{"experts_per_token": 2, "lr_router": 0.00147, "norm": "rmsnorm", "init_std_o": 0.0, "init_std_down": 0.0, "train_tokens": 1132000000, "steps": 4319}
Below are experts of layer 4 (counted from 0) of a mixture-of-experts language model. Rows are named router (the router's row for the expert), gate (a neuron's input weights, with its number), up (a neuron's input weights, with its number), down (a neuron's output weights, with its number) and show model dimensions 224-335. Each number is 500 + 50 x the weight over its row's rms, rounded and kept within 0 to 999. Numbers have three digits each.
After each expert's rows: "raises" lists some tokens whose logits its average output raises strongly, later layers aside. This comes from a sample of Wikipedia text that the model never trained on.

# expert 7
router:542601420506434490465480472558487535486503413621487499482450434523539505544516481528483466509450588505539578468462450494466568508494537488461544437452522486590426488560315413441523456469591452512471430452458500492475529516528497415524490513552411464497491561486490498592408466510480475478555522504441435524528427488451488540438443474522
gate0:602545471531400483471531533478476515461421520504506514547451496507534565555450569558599534518449533502547538505501476498513574543435585507505546537407453516525527503515494436544458451527442473514526416593431463470494432580567457456416552451543453507522477627490569497530449494514532485477485502490532445484542446587452466529540557564520
up0:498472500553542520528521539598528511492536546514560497544630433530504508482462551469581511519509500435439487444550509512454439511498500530470487451480527561566498510450457567455478509488476546518444525426593479491556581470457456545440512490399446527471504484515461513536496642560502450420495455548486480536445534542521547572497510486508
down0:543487556356456431470499504547448441556411544572529438463448574484422548534491569549514492501458453445514465472523524486532515513530525480490468455507436524436575549522540444554588493520455415494512510495435581495591470538473424548516507473460573455569563508481514578470532527461504524463457512478548574572461470521495503502440550462500
gate1:553464453592382537403550461504414469502527549470413448569414471464548642517496428538485462480379506550402481501477458369486443435542433573470523546468602516513520525439509433500489574480559528542446513561497488458505476485454411502529459518523490592479512460463477549470521498599537444404504410474489513446464527450530489528488492450556
up1:520506485486503475492432480479467425469504577486556469479433518548487456526520520493541529442455485535421440528486472487551592461478516456497491541556407527461537482459487449519481520569496531488527454525436534524525541503457483536500522458424467524472457417512514495565461430585508503487491422392493497575461506568460479469614402486489
down1:584451479415501498458548538540471471386587485451546477532485543494575485551579547566451527558464477531578545472496531518605521533528589463472499514505543583547476481529497564500465475547513441501495517553582560515457593544611484429475439537529569550402507389574509507537502515495503467503405538526508555441480486534532471456532504528517
gate2:530435486436389469619438509602542445588461474468493601513495402483543486452507505539452522515472494576529404481371452553444551470481471518600520531454541461496502529504568498440437498458504464497509474449365482591488473459572534592532511436552505543532478554423504539552447423447477526525519540515489537519500438483570440499534472423467
up2:570470517456444617488460502494484506474562424507540503547624444568489554472514543575553528518414528591484562410553544475528476448587465456535501491513636555480477522423448516512455573538532565499434526601509538410502496500542548441481512442506545629576462551467463426442511468565504525437484502503472454538584492588586481525538492479427
down2:493603557507487542484439468466486549480544544453510534468507457471562579445458384527526408556486529531433571490455557470491548537475569542511517554516523503514399539420436456596452531514437454504397450570497498484510546508439426493563442505392540525539596540605516480482457451451482532464558516496431458416457443546519564473566490486528
gate3:468574397509459498457537467597452604465464468563533468461523464588418475401555588476581487474457469496574576441526495576615504621499480516508468555620463486534491526534495474402465557420477556507568502582466543529533526509491481564541352598553541538462541539568467505463419503575454471562492523585518453468481442523525425457590441567510
up3:466612526418508577445514394504551548505488469466506451412492550523550448501530425459486534521577594625588510428416513519505514518530486576479536515535562517545545514440520502453420509607432467420430493559459467450418453472634422470494478591495568492560538534539480527452532513476509431531494518502504556517398487504524532503390461407511
down3:450538499595388468559465494495532578528468449515458495515560565495529489467578544523525585476551493485558437491485560434482453565504493450510535484608523590516541557486530513434565559500520517481525496610455544486447553374510477499471513583555440483459507477520567486401512468515555564524501556456535467516446568462500513496393511437600
raises: " his", " the", " then", " a", " he"

# expert 8
router:519543509347559555529381547558525486477493501528599435429491568497502506490545372568568523468555516501528520619482471557479533494470550434568458547532457447525518600480561530531459478475513510454439502528443477485495436525524430554468466522523557578434447419474623499553407506499457456489470491506545510441502521412589533439503488535445
gate0:586543412436502566496477522523486461443472462484497469558487493480491511576624624529406546597525531487469543546519495506537535485587416488534516432393539448503460564460447574471453526527485506382390523485535488442456546497405522473514485558551561489581513439499517513545480450547478437436502498555486516577494526595429533450507467540489
up0:445562485557579544441392507474471474501423542483498516529542468534523557529451556460406461523474545541508500462539554576561484560593461519488443502516558580543536436479466473471585447506470497496502450549475412558505539583512483526452439440426467419509539521524541462518454438487485534521482563478426471579428411483514482493527559505559
down0:595390579492460492571431452510516577531514482612525491446483585520467522476560499605475491520479511463465546507463579500416392573430420570528480461428450508513529443455663546486509476511488526514513445482402521557464483451419536546532608536531409504439463508501514462537544488492489554457505512471466486496506483451548500551476444504505
gate1:480512474480435520490497499410524550484360427544522424486537557508560534536588514413472416483501574467422578473463398466520477539511539577482541474543567454479543456595441471483581534497489592500514472485551549402444553514454458477540374476405469487475552468403442451520445461550564490599483526525581485525505563523457459483557543545508
up1:481458436485529420480522529455497599499462479588463413483623553513544408504468489565486475475487516552490411499482557394471513531425441449563474488486504533494584517532443648349532509467510569485426459503424425466510493427503508538491496527575468443488493463545461504519597606456542512531492441543457531525517618526481501454525494398479
down1:502524605387472580495522533462457485510537475539565514477428485541474510485466546457535531507572473539486447522535506538413429490400480567483568439500458506479463483530535538522557538425458549519534545512580402500563503546500584546536468434451410488516528506435539551386585526503486527482398552443491467482520433505515530511465504517459
gate2:471476498436548547527512586492453436441442526473520535393526495505525521450469503446495550444466485414489464545439428534490501470444586438555387466469450445408528597597530451526482510577497534517493535523388482490492490486446513496498427454586587475445518502506548478502471433545511469514401451555504530373484533503575469508404423517407
up2:521471545471590541444419442329466549531489474462646501454489483474470444455420487486490440496498522484488450550433504485479477516414517517542423515492512467520461523505560472488473571486388506512504497568546510449540450421576545546532486550522446562419470564449487613491516551494469492494482504471450451583460449500577602450491480435406
down2:520533505550418466482511462519566484559480514535524454534456472464548511470509469490551459489542469483381455480508558549586504425582519533532475535557539362507471529494454550406443471445444545513498476503502485545569481519451463465522541519487478411559531490554557489437421486551470431476549517513394496465462500427636524523606537457513
gate3:490436398428499519448451485492579483498498434547487459571422555444563614500549505563488538505496458523500573571506532451473497552488514393515552483496516488450550523489555566374469475489542461478467556633489459625492503557523606464525506480539488588552503599476512508504493512459498499462471521460562495474537537508412472502555566533453
up3:508591511477487446480523538474488465499467567490592505521493427496470450494525541504491570588539516517586452442496521611500446454511588445544568577501413502541434554407504574481497493488514348569450404526484458478448457538505475441411508501445399530486444497398457479592535498473569429451556511495553530442504491383546487524539424530517
down3:535589455474425475537537526573439533590521558442461486539533567527569563455529546488548547434505560440499487543547415505369460554456531464519535450538558506541505536527465489593510529445533534567512503591484612391355466517492481539488562450472421428437501352521473505497481425501499510481545564543510559508498537490473462490442466455401
raises: "s", "-", " (", "\n\n", ",", "ed"

# expert 10
router:523482430473493490447502563441424505511502479471413420467559492571489499504546610613466483507572449511473540431516564495475482578541527501526411530497525444446451509480512469546479539452479395548595536552475458576488525543488466509508540528502454433554492583556542523497480483557500493428527454538566576503521459466450538500533478560522
gate7:531421523442444512455536504576527489427504526456453453567545531519544455502504546439426482523517574519452531449440552495483482545561513506471524571532644548541508455478552518443548501423520468477543481574505462503557554546518518488537495553466486504521403488504426522488481549479523491455472524499468500456418376536469510452533538533467
up7:499561436528547538466483610525516604555493513458508476564575561485537505476523556554549400464477494421465474540502473574482585537523527562468488513487449519497510471543471553483427525427517524461518467552387493483485515513438413505551511574464570501535476526453591574515523566478481490493576572495471510522376537463466537499507454446478
down7:457584509487483479515601526514596481555528506520421514572559506477540468459515522586497429490459569526551509459503539492456537440506514561486538479431474453465519404467576434458509500416445482455594507499470505476502452550551350487523345437513554505514507535551454477503507521506488468564453566458538493523467576530503537394484485543492
gate8:527511537614456529424485460631531488561552553527594492516346525506464484487512519521581529480442513551447496440560544420421492473436424492465517521541525528564536546457506555371474452446468474483582575491474505498548451531432489569465504502524465513526508564579421459568498481469553429534415460476491478520534525480486475448549509543545
up8:581495592531462447503558512529533612484483475423489600486477519556562478501591444442513473490419401429421512512508488504479559501588483496461457494512537505555511533578558502487528504489505570537468391533478503516509505472512474499534525522513536449540479489466548484486423547535513546446433500591425456506528421523476459468559454493545
down8:584507413543507567521568426521475516526621528434440535549521564480389517464463439474497496492506511542483580561440540568441513429484525585424466419525451418531387478590487526505458536537545466431536472461468528533572550508465486519509529386493529527491487525575439576445450399562399413535565586465496559584523541459525616536521433511563
gate9:528499441548503478461527512549492563480400453453450535485557479516432487502488505631446468489529509529463573451518536455584564560514469508547506476513533515431563474553509464540445502442515544511605487533525491537493391499608471552431489501461428542437527548562505501415491554513367444424520527497499513514451428466385519447497547528481
up9:525545468540502451514518517573556548467552593502478487591462467547580528486598589520488551576561575482468495455497496502470448553544496556479446524531388511637521550569531533458656504544493459487503467493406478484441446415394565627478511493494506473520546569488495451550468423532440542479475493432576530456584442508482561482556543526574
down9:421488461504490475536441408467436537532462425536486522423582447484527523470504348441483515510437500522433435463470457494457477487499460522432529474433486495490456529564560515521552541496576550597413525523530474427509487474441538513488425441434551507397605446509582497506419516440442506535418460577486528443493539463425523421523550541488
gate10:511535539537496514437505466548525570566428517482433456478465528504499493468504537574488471544502461472491425507455581477500482510489494511481525471417469509525390463492547436463495466449425549493545462422478477596411504457579606559529582481560498606419503491516490489520518521419530516520457440650480495456457459558525584486397568515523
up10:463518529499552541549429540513506612553473484535435533390530474499412536508489542524471474453472553439466482538495546540369527532547496577463554514610572532559572445543571501521443507421489451503547414483519485384566446440493392521546442412459432453566528535531567548556467526520513451513542530668521540465492544459515528577490492536522
down10:505511574580528505500565467536459460415592492507511499467513541402517599530388432515580442465531508601536427546451451499459522564498482476449460492559437528494398547617507493532483498463382509465495402574544463511491471504488531589499502524489505450604424505441441552514565500437623543565545511491457422576503603519631499506527520471419
raises: ",", "-", "."

# expert 6
router:517421434584548486477495534534540545501433494502498525586481472560435491466520527468538490473449423479461423499569459456539516500527391560500426507543513486555552466509528552504483441485434666384491487476512496557491500531494569554467483527460534600468542429436448542463554417521474535496436504482554551575586466562500462476505618421508
gate0:566501490642469533524536446530488503496601503441462524482504503445473486526492563536513477465522578619406456454550536514526543457487524489493444478549524456532392438378469349573461524491494585437444498468444430532451480443476610544376500469448532614539457517366479529570433545488378478482557434487580607504598543539518550521506490541531
up0:467512515516493443448570472461561388478426471486588407500509534510506499522451461542486526497403558547564497484521523490441506548437518527461444497508508506571520591503521375512490529429586501471562451434423575475564529467453416455501452442500454481513485524517442523485491566510553487535537445484550517503519568482401552504480548435458
down0:466476554554556566518483482567546393504482456446560590464477472524592453611470606551496463534487530573485508486472466516511414457548511578491463417467441489497459427497566559502447497466478531505606529488570457479479480442550501604504421475533524573539462580499515517525490539486499489556514550397478557522428376540512646502501574497475
gate1:449492526479433507543446492441595573418425552519559470519491555453547511490534476506473479468444477546500493467444597486562580497494489517456528519559573453485508437511503523521416452473494556513458466429467615543609384537535580476517609544491544550424502484628451506555489517459389477438510420507517570493508431506442431500430512485472
up1:476478515446388604573619487485494503459460575576467593438364486497480568426549514512302548508505525529572408535574531432434534554395550523602510503380505479518448455471559619479537514482577549473482432507534520543501429456422364511544485524424417532465499537511513524534563560463415392435490452565448513508469457439546489439522480478524
down1:444600575462528501470334475582461471523535530436434431499463373492512488460508569474503498514532631499413518489511513406588451340512544407554454506470500480532620528524591490499556527510545573379485575473532469396523582451451528518580420424491469467507483545542562494506499485469555531453503523422460473468564411454474503518550556512461
gate2:479462450501479431461414557556532446611432509455518539434356564630551507570459536470434479511453423554493439527504513526519511443606565461470452576484475495484515441418461505456448522501441542548428503508473486526398432438532581444620483431490427486436519470513544513453523561494585512501565437487474553464452437517477475520472430432577
up2:443436509475385372491546458470622413492502490541584548617478415478486470485452522495505511563421469502484466500466400410460562452533452417517477464481504553493512470553490496576575492623528446505470497506536545439460593487414484466462400618485450501531535508494510489541433464502529493450418497507402506567434478524498496514566502423465
down2:424568519503495595447531466527479462514491516481460509449540492524425522483452610549476523358538559502470563488495551447638451532460484531551496525473466475584516486489467551480536465433500455511459573490518544487526557533469462642511450529506492409516472518501547494435528536528491629547531566522524514442414423500500521540473601466504
gate3:488463509482508492458499466487504419486529478482435544585497491507564490423428550530555509484546441551375488491468528488625506495528456543525587483499523477550455454446540493477505433428479647554465610625489528539493568550482450506561425503515487494492537506518502535456544486546500592522453434527488476448439382542503449418473456495527
up3:521470421405505498531540524525503438449503528521496514541531520548526552466478446515463493459572555582576547546554519529522565529503491487509585460409570479544468542521580505581546530479435469489501534480506631475441481582448540430552502467539542607514475484495422456491533544558532497430514521453389529417484477545538431423534444445438
down3:524463541546498528479446547461453531432473526491475448447522572412521536430543575542476522556524491491621619476488564433526573360532475430532519529545488574450541483480572522557395507478354454559474498550512540502428461543484544517469406455512466593539512551496520508475453511529427440487464540543528558543531460568487465501490489450490
raises: " and", ",", " in", "'", " to"

# expert 11
router:427531446526508496540516493568583525528520540432394554553469453521511513522489512516493451515536534503523505487425476468516508480543453447377399501509457578437478546404529542524519520487513473480534550535441611495506486455516534480409576526438467451515491553468501440543482532579523491442416505560343498477621460441525482479389480438516
gate0:473508494564500509521614537484479511514483571553495502460566482515515490540477459472450460520532460468458452518498459458580537511469563488464470516487529578428555431483404456448535459451523506461429483572488527518556475451405523530554509526507458500419504607597548546479452578417459572361471548547436594527551501456514490475522538472507
up0:406488510511590579582458519577464460459452515532496463480517502565465433432452493461428488507483523532499385525473584429461519516486424431548399518411543525495504403437500488408441465443504423541554456410470464499458518570529538427577573437487470453435639517558453445564435544558485495505630408476464479463512483508460583494552471585418
down0:475408587460477593509458522471445508464488552359470523507527427445542519455354479553492538513535574445455576554493480493448405570458456474504453404497477540513401533509516521513482472478462514539521448478560487426526451510544492480500504462520493513412593448460564568396442480463494427471563466459525479502479449511615485472526477541542
gate1:530534574505490409481434436529583485507468421426543472452481511475529501537532474620452386489494539471468547460486453495537437485547518499504473500534481484524551545502503474627610402443557504467539590550485568463433511453472487464475578497389484458437437510541477513511507464498527541443511452456522371471458505583495609454472514560491
up1:531531487518575513532649536474439472430562546495530490452635534566476445538527504566484504468447538458590441628402409521361420478456463583520553468567522522499488535533566455467497541509495492401450519501527454534482422479447603553451483515510495461486521510499438467555514484394495538440610412539376513483459427519460431554511501580512
down1:543539499516459431600405484531496545492552540480472590502493588442414494519544456518487463482565458484454518512597526478468478617445488476529440474575498509517536506418478465502442453503498446492429524449495458482505499429558600463380456505525504429499420447472517558504553531388508597530513469517451497494521481416554547533448600470519
gate2:477538472479492553489427489539465461530478603424498448501484445502530467518526438541435416593437515482530597555539477622492563504421478492493415493487479561538567526544509498475497429478464597457484451594425543556363549434446498560502444410603575603622535461398545537499481555498525516507429481461514474510435510461505508469437562485482
up2:515581515471515517560479546566515485444536432441528484546546416511557443513472463543477494601595538536473562428574439541567514472551551546444436438441565435498516457514435467497456481503428509623479397487459440529573474541462612494419422490584529462469550449437537522533565429501497536497519517557554440465495546527439587436490511474568
down2:548508519534486421475388411569457512456542459560511531574508523580426456522460582518535532455557452548460398508546573552477519531518510593494611561467469534577559422478431418466406497500445553521608504526458546476547464471489486542566478439463440548494430567442498469438516485516582565529567494479457533519541515519514388323512468519464
gate3:451499477441550453444492493487429548485579505525510472451484466515558528468571469458453498562499485534543475525395485478559518567542510453512448552522571570536456470472443457613491568586520479472500518492507461463477455545567497492524457493500578592585438434527548428439486426460499423486439486524508561481509461512524508543547356392547
up3:542518468598567498419532501507516417483454459476477545506479573605542555447502563552423494447505375532479484478444464467468523502568507504476512477532477506523492485576512587490464561392450499499541394530426411402442520491462462548615452453512580488539498470516495534518486537566516567553537505561427545523524423473512493509519498452467
down3:482461439505564472469456505533485535518485495603571484382539511540494496540514532433473507444479469455450465509437472495541523481488499549467601424483483581541476474462513466501397543485499511456534560531449492593565456448496483595479508556512467444576474497442557595598476503506481473389504495513436432494463484574482525535444580525417
raises: ",", " in", " (", " for", " by", " and"

# expert 1
router:451489559480489468484526480480494518528486492555468464486490596470537567567517474467489578481398441483510421572382386555460449528538499504529388384480559540544532558612478480513543525465499527467394430510433420481422494500557533523578474445504454471537547412475569581472478510407558523553547565451546431506467516453478461540517443560464
gate0:558562486526514511545479436494489488472538495548584514555507515520505428504467566485511433565513511485507446541451523455479432481462533447592396518483529575447472467483494594544532531475462464551523476479524510487511464454603580539485448481454547567532496390491548500532474547432559537566555531534512473550530515517536505456462437501459
up0:502589479500505519456487483496419460473473478486501538506555532515548419501507613485485510528518438526568441517473454399517443407460404479517430518530574437523475483376523486573568429536446466579495448466600587402468509506469577537447455579485543501477473536458561466553504493538537435537504515468468571494490624489427431454436501429534
down0:546493537498399481582481478470444429495544566545458514448579499488463480530472429525444505555536495396531502488488441469488441387434489491534385391499589506462567536553553451416490370492438517491537509537514595526475509553529396475578532408489463496439611393560514503467433513503474575504477539514446536553421511529525545543422590531512
gate1:466528530488473393515508453493397548493471409576391585451477524496538545607364489469498546461462441573491492411524533473501467513457535416438514439451589497540502387454424501472484470491607576510473498559499471525532550465487501501524540468401576488545425568544591402529442461472444472537501548528525566534555490417552556506522441517489
up1:536551462520463504502611412458497442566544569463506549540481499489550580500529589552508428423480450489520435484426493444509408532532539464472461431555566614511480488568461438510503450452582437436456571522526485515495411615553405449489505535501461554482509561545624504508528556532527462517541495575521550478422524500512510477541464497484
down1:500584596571548482558547513589638620532421451478517486451603467491456516462534546611556529508585562542624472556491412554514420487414512575568548583462465542510562562486420473572472535448468532505466397461479577541509530530529493429541420494528474527516520477439420487459548490493521552462457467476485364473506443452465430414490501494466
gate2:447462495392469494511545466508493467513547528427495494516516487507516483602567461478502464576505468527422472522472466423466464544531492563519461549477532545371478444420539517441539514403580448535513552518443515482420473503527469485521502541570444439539501528530501531479547552506458425437520587572496548545564518515519542506544531534532
up2:447492594518540480489533510416511515402499376471545584456479538519463505421474534471498478537539467484450389496486426511504488462441481545599602543482494527543553463598498491547569535477498562521503500459529435511462530503421448487556536511430558440520473516535511481462535393566551548564547423575472512490507451482535508449556494479511
down2:470532536523502460437477444486409441454543493464532554513496435508515507559581457533490466441478475535525447503561425611481483544487461450457563453484484526572396485476445493522490513536475421493465429536469575504521413574523509526512506451490404453538451552424527574599528463449446560535441487464515533536495459501458515511509521616582
gate3:415425590467499490588541631576598594399581413493519497491477572479518522466623543471477534434506507554422552494489561587484476474539546512418527526482551437510488567489529552546537613478511460526475519561559426402498578456555458507496515506560522532442620482512479522472520431508461591540484493457464525538468538447387478535496490533472
up3:471484460487436491553484538469404606402530414482456519576480555465511584405520558457419476494550488561450503564377428511517438482526482473563459498520457452501434457569488456508446470545451552416590460473600396554509493419459529564506502515542544505604475440479522552549544421479449519558442481487505518515460492479547562539492497483474
down3:604456519556462459482543483478560459438543554567475548480500501528516507523496442506558509545526465454450490467548542518515510450466489536559600509461480516490503537585463428436537421521545512532486580497516437498526460471425541484478519489440500532527556489496444505471494482521453547592501507473493445470473594492528574501538523435482
raises: " and", " su", " in", " (", ",", " to"

# expert 4
router:532528538512515511464577471444385435532489630492515536441458527489502546531510602362494493466548562499490472521541581569501569493479514477514570471413451445527350453479473475483512574468463455439521584458524535536496551568525464498442533544559515475530512515516420439491607497494516570446513541566533398428538469532543507536496441502567
gate7:527493499521487491456498495525495521521481510481521527467465405512483431489501441504476590587498492505487442487573455535534490532554552528575426398553521442490451563464415505532560539421446590503437412493557543450528512615453499468539464510420472562456513478446381557453481568438401490553455552552611461460529514431480564493458494522396
up7:613434516455461378527506619465535492516561556458463401462580463506463456583548431521449523486547502397590505539449534419440481530564548486443489445455543517564380497463542386550468461449515463428557401467501537499507407560519648490482494521495439512483403485518506515508495469504519456530494471530422514609439511443481538470595406515612
down7:441533478517551601534518462495467526499416545504475614462431507476510496418505470471579508455391533484441479473522556524599482489520492484576434526466514409529541466381360478507563512522572487461513517595475554515485595574488466505553517457543493524467528519528486414464399484502426378539458537508554494563527509537402569574547484483446
gate8:532497471561564460505527584540438640519533484438498396516502529466515552500543500465462585472579448549492571512435494513476535555490482510547428484460427479519501436493382411518469498530507586458447592504569400437540465534443520560472524378466496500367503445502575497464512514559447464473523429484433444353483503430487556532430441511442
up8:463532508491547475413518504537487558538555526528477364544494543540441504478465507526481385513434578511591505409476490544523514552472477513462503543632409550594459488562506564436580451463410504485478485399522514548449426506425484495441423510455429358419431546517502541505566579503538585436492460523448522517604581456466565485518396544442
down8:426448494494525537401503491486504495517480478514547471373497479551438510484430498533527484460522485503509397541538502524482553460524431523533561501531519494488488624477484559437546554498425462411500473476589534530476510589519472425550568449476444478496449526408551559443517502505467444540452517582506415513471468556569521483648501475552
gate9:448498608539589520487447435456498435576493418481466449496521562579438553470507450418638502541512532600503400538455484485476590428539484550516461566520479457482543423522454425447553479495582493473447609394517535497479446469434489523455453472515495397475475465452496512507417479524444501584493480448592448542525476483511433474490447461459
up9:446563503460479563500660457533533427448431398474450594515460435561521572494505438478550618584508503487502404483566504543488416443489572585557595515473528478493509451509481536524464470478480586389466503521461492509545572539469528547515540470517514559412493403598450482496431475612500509449521440538405520389502540503586451400535507616518
down9:523452435511499535485473503538403533438488539538525509544479490510615424545499576586480509415428468429535418505502399490549412607501594399511446457565545484493529518441491469495450476492597466549511455514395465509516436484438400498448526511470485451525556438467554463563469463610458530533555497492557416505505390440510463545541506443486
gate10:552471488495352456506537446496539454500566538502486499447469500550445552477498476447429601585463464565568519459511463551609557505472451422529456429472513512468517465455502479491447574505504554568505568473488556525548516419478499465587558511439591499382475505601489436484545494493514520573451453549451457530546446458441450481539473534499
up10:425512447435528492468548420507600443519474496551561566504602494550424495469467558407545534536485505453479465433439432589413479494555547531486569408502521459564541514455603483423489504520527555461467520436500479574452479537551599520454422457494494559500487590485547547596509591525450471544467604478523528421547396579351544487447402457514
down10:575474510531522434519509553470406454503480486483459466561457456513531456460630552518461591484512421495487485581433496447460539556365453494472417531492480455424514509463463533497407474509532498522494474476502558511555488471519566470497477541629503548465511436444434527511537520459468484522491573466489499452461478474532523571531460620441
raises: "-", "|", " his"

# expert 3
router:515443480506439504548529533468474444573484532457480477421497524421503470561488438525522516496482516436525481500496555539416443536600480502394528482455479598545502435508500534465495451524420429595557394513620533453474553431551616527521537415455526516601546498591496523506565535508382373487445407442586421403482452515527550403428418484525
gate7:527530474469544477505444463492460549517463413413450417578504481504515602524535431483511498516517508457475420582521473584412493496553520467508493454453493530495610580605534432576523481505446477476474511431551516480500473464483477530499520501516517368501525536538532540529408492473460386503477480502618558424477436505443419465572505527466
up7:555493593544588580486454596596555559538554552474459537524528448466515387563404459505512450425584464434460452516548509421535518476541485557535541475481470399526575478451467565548433503514437482474518434541486454514497485538511453521534493524371566414520474498470514553584520462432479574569506524530547410547422583488472466545536498473562
down7:491569491480485510516553582498612454598553483454433432471477528492537456501543515468548507470462522511517469445548479562503478534607501465547529483610472455528401534508472484476405486409438485519476503445534637532577482592501438403519510488592619449569502508578567461595516448511475486449418468513552486477501473531407490490456469576529
gate8:511451513360455477407453459573540470480518516466390531464389549567505456480429425449457511530540492553420503535527438542455478450455464484546541508514463452537483552519538418488504482531538443581579479535461519509545418547429452524545522475487512451576522572508433564575533581506482476475469449527518527592536506407537522415479502548488
up8:531502586538515526473586407548556448546551552530509593388552534565501568458423582492523509464507506432658484561421434419495459516554559540527564579515599603489602503500453512394573522602531433569530515509552566504491544483501409528422480469561549459563475447484478562533482468590460518490522477491481471481570499510538495508497483554473
down8:476497429557489413448431515536495500476518567515447477491465557465540418439450470509498496506465527525549545576453632440589472551526410464546466555472506502471540535450366497462494487526401433541451500505528504455492471487539458545542634467445483448465524472526554515502514526545503562555464495589456488502480415605502537521497495500479
gate9:465513559626449604480490553437476494562445591484410466491514369509544484480452526496484509501485547525486602549563531510502480469484495526478490563471486547463591525509428573469390445465538471415456525567616462471485568458509530533536416457494480492497432481530436562440526446555520477529426463569461497451471611551524511486398434525613
up9:477419427503541503478529499515552523471563507489466407571475562554477471459507452524535487529377451544502502472514538530469416595490473586466510573522572590602542482504490525453534577439502484516498482468410517506441554485466455438472490543522565482468425554528477446396459532345470512379463477515523494515439527404528458478483558479513
down9:349541499504533546456449439449463551515542494541427445556470545456474454477514585410536449461444463565536430467584523530561460483461529484536560507462449480434474472501567481460470557561416534596452505437533465451528476524507509540453530542473531508515496467467606533536351420561536527352545513506554492595462502514445597516546493447427
gate10:465588486589521423500524580497465368482433428442567512514568543544534533513517463484436495493487553471511554520500492468482422428602472489465548418473533527531508412520496501491514436497467444564496486485460486479568452516548549502499482469539574487448489435473427505511463493578484374613482529559557599471448467463621449410590528465457
up10:500511430475481474517513512557516435599517579454486532579410588481476503394476439524552479504409518509467529575488564545514453541510563468523431563522543423398477536461646462532615482509543489503498508547577542493561523494514482485589502525549578523457477487563390576579506432529510463481550452422423446523567562413492459577489452541553
down10:467479555478510439539543463520547484414466440577503514503405490441508517567437427524482470457560532535527458522506436489480480416434608530487510505424489503502499588531438548509333549419463542453523552540498505463481444455511557470527473506496474512530535592423552495421466609514591466618577629502434498482469460527485461435481514471515
raises: "  ", "-", "\n", " —", "\n\n", " who"